config.toml
experts_per_token = 4
d_shared_expert = 0
routed_scale = 2.0
init_std_router = 0.0332
norm = "rmsnorm"
norm_eps = 1e-05
init_std_qkv = 0.0309
init_std_o = 0.00632
init_std_up = 0.0309
optimizer = "adamw"
beta1 = 0.9
warmup_steps = 471
schedule = "wsd"
decay_shape = "linear"
doc_mask = false
Below are experts of layer 3 (counted from 0) of a mixture-of-experts language model. Rows are named router (the router's row for the expert), gate (a neuron's input weights, with its number), up (a neuron's input weights, with its number) and show model dimensions 0-127. Each number is 200 + 40 x the weight over its row's rms, rounded and kept within 0 to 999.
Before each expert's rows: "comes after" lists some tokens at least twice as common just before its tokens as in all text. This comes from a sample of Wikipedia text that the model never trained on. Tokens count by the router's weight.

# expert 38
comes after: " T", " P", " t", "-", " p", " M"
router,217,246,147,228,185,203,212,201,184,222,175,218,169,156,210,196,153,164,149,142,168,223,227,237,239,275,217,183,225,207,253,239,226,250,190,183,161,129,202,78,165,193,184,156,157,159,260,146,206,212,271,217,288,189,118,186,208,147,156,169,167,154,234,247,216,172,180,268,253,256,217,168,160,185,240,151,239,155,190,225,182,207,189,181,214,187,138,203,213,170,266,141,153,241,149,265,203,130,257,195,215,169,199,234,183,222,151,183,259,122,162,268,267,233,213,205,225,254,198,230,138,221,206,198,174,201,244,155
gate0,171,214,191,177,168,157,215,269,190,164,162,229,182,204,150,199,206,250,207,166,119,165,178,213,153,183,200,296,195,236,128,120,213,188,260,168,309,153,205,165,238,216,232,222,258,178,221,220,173,238,254,181,204,166,232,195,166,193,183,202,177,239,168,229,210,242,179,182,168,247,138,154,223,269,253,209,289,146,208,178,160,265,183,173,174,222,255,129,218,191,214,208,126,254,275,163,171,211,225,136,281,234,202,180,182,181,179,230,251,241,218,198,147,183,245,186,180,213,94,194,159,213,233,142,240,172,221,221
up0,203,191,169,197,147,240,194,145,170,204,217,262,184,230,169,183,218,282,196,141,178,178,203,177,191,249,165,220,171,198,142,239,199,217,127,189,202,214,190,259,132,170,158,121,117,246,162,153,229,194,242,228,158,225,214,197,145,252,184,162,212,192,223,194,127,152,144,304,153,167,191,188,198,227,204,193,149,160,183,85,243,121,198,266,168,178,190,228,267,186,157,188,167,216,151,125,202,216,151,198,144,126,215,211,240,203,203,258,209,211,233,190,213,245,139,255,194,217,165,149,221,160,206,213,222,228,290,206

# expert 40
comes after: " |", ";", " B", "|", ":", " 2"
router,117,180,150,201,183,228,164,150,186,253,279,240,170,279,149,195,269,155,215,170,189,225,250,180,199,182,194,251,234,254,96,148,233,178,266,192,226,196,199,243,241,180,273,205,194,149,281,217,173,171,149,204,167,179,226,185,247,174,196,214,180,231,244,221,199,136,154,215,203,191,180,192,186,139,156,212,219,245,197,149,199,145,276,148,175,138,143,208,181,169,174,216,260,152,201,223,243,139,254,140,255,266,184,225,234,202,113,232,155,182,223,253,189,183,171,265,164,165,143,243,188,239,196,218,187,226,186,224
gate2,215,222,226,249,309,136,169,244,172,193,207,219,271,205,180,179,189,194,219,157,205,227,172,190,74,178,150,178,226,167,181,236,332,128,187,114,246,255,214,287,152,247,216,164,149,239,237,216,176,205,153,241,228,200,185,128,216,187,215,195,196,196,253,218,179,185,191,110,245,197,209,211,251,292,221,220,200,221,211,212,201,216,203,185,200,227,209,179,232,176,240,215,181,252,204,239,191,221,210,209,164,189,242,142,201,180,186,210,209,204,265,155,136,222,211,123,194,124,202,209,132,209,143,212,249,203,216,137
up2,259,237,206,175,207,206,199,258,152,163,238,195,96,184,205,162,164,129,163,257,186,148,186,216,158,207,189,230,161,134,189,207,262,165,194,275,223,221,189,202,162,147,137,240,191,184,218,208,211,271,223,192,219,134,175,275,136,234,221,174,237,257,176,160,210,226,238,172,219,217,178,196,168,158,261,130,107,217,174,155,110,203,243,184,166,204,207,222,224,257,194,146,141,161,154,225,173,129,159,193,240,204,229,188,183,249,151,173,185,192,190,279,235,210,182,237,198,130,171,301,178,220,229,151,215,241,163,184

# expert 9
comes after: " d", " D", "d", "r", " T", "t"
router,167,236,220,131,204,174,112,163,219,219,189,207,139,156,138,191,289,139,206,209,183,204,249,221,178,206,173,190,211,151,206,246,232,178,179,162,249,193,140,167,177,209,189,239,173,227,170,109,173,232,226,190,191,255,215,180,141,209,214,226,231,105,258,175,198,181,163,192,207,244,209,204,158,139,231,200,183,244,283,219,197,158,210,223,165,219,206,218,267,210,173,134,126,259,177,259,221,107,186,221,141,179,220,199,206,187,187,159,276,166,163,180,217,229,137,206,152,148,210,213,117,146,251,165,280,187,265,245
gate2,221,150,281,185,173,263,231,230,181,185,249,147,168,173,281,196,194,261,234,196,191,187,289,224,283,216,183,221,211,227,208,150,219,219,187,235,249,267,245,162,183,155,255,241,163,175,180,189,167,206,165,220,239,193,207,267,142,227,273,211,253,171,242,215,168,219,195,211,160,195,166,244,182,240,250,218,147,246,189,217,263,189,194,155,162,240,287,238,207,167,156,161,188,201,184,238,233,212,267,249,156,171,179,143,252,110,218,134,132,224,208,254,200,159,181,190,213,225,214,218,282,254,233,186,223,171,182,291
up2,177,207,195,211,184,180,213,146,214,181,202,217,252,266,106,233,183,122,128,230,183,200,172,198,189,180,131,146,272,191,278,236,160,179,251,268,199,143,164,231,226,178,200,198,166,159,141,191,308,219,150,231,167,182,245,208,269,196,224,188,149,219,143,200,291,196,242,229,219,212,248,200,175,210,163,207,244,100,198,191,125,179,236,245,217,227,177,163,182,244,273,226,161,206,253,174,173,146,146,225,268,235,174,188,214,231,198,214,231,242,186,164,217,181,180,167,247,195,184,141,218,181,215,169,178,271,118,208

# expert 5
comes after: "-", "y", " \"", " and", "a", " ("
router,189,174,134,222,169,170,150,252,207,191,241,205,249,233,134,223,223,265,170,207,104,246,214,217,151,201,214,252,236,188,215,177,201,215,194,202,145,157,168,217,175,170,177,211,207,228,181,215,210,280,179,220,260,212,202,198,131,139,170,221,214,160,235,167,247,250,181,148,346,185,154,196,203,217,273,183,234,157,195,205,197,210,190,186,258,181,186,208,178,189,212,183,220,243,198,172,175,160,164,289,213,222,165,185,140,281,143,183,161,119,176,248,269,212,276,215,193,132,189,181,213,268,143,239,247,143,144,170
gate0,228,122,238,187,119,175,178,208,258,198,168,233,223,147,217,231,229,208,230,170,113,225,194,254,223,188,168,219,203,161,208,151,199,148,201,230,238,196,213,203,131,250,206,193,182,110,244,244,224,252,258,177,230,255,273,176,195,227,194,247,268,220,216,213,207,128,224,161,205,207,226,177,295,252,167,250,178,276,133,256,181,177,191,218,142,171,186,182,146,180,182,132,224,189,242,230,158,196,206,230,135,191,159,247,168,221,293,194,186,229,241,155,232,193,185,227,152,154,210,212,200,210,198,294,205,268,143,142
up0,186,263,171,171,234,130,229,191,232,201,186,164,168,237,227,183,160,146,199,229,271,220,138,158,224,256,201,177,182,83,226,202,167,292,184,145,157,215,119,169,174,189,177,289,152,248,204,195,191,200,157,158,213,168,210,225,212,152,203,170,207,218,198,238,201,252,243,189,215,194,166,262,144,160,218,141,146,202,208,232,180,207,188,184,226,237,178,221,121,184,200,211,322,230,208,139,254,260,254,215,232,202,211,178,233,173,141,216,140,211,226,230,216,167,229,145,239,179,243,156,241,186,227,158,239,183,251,296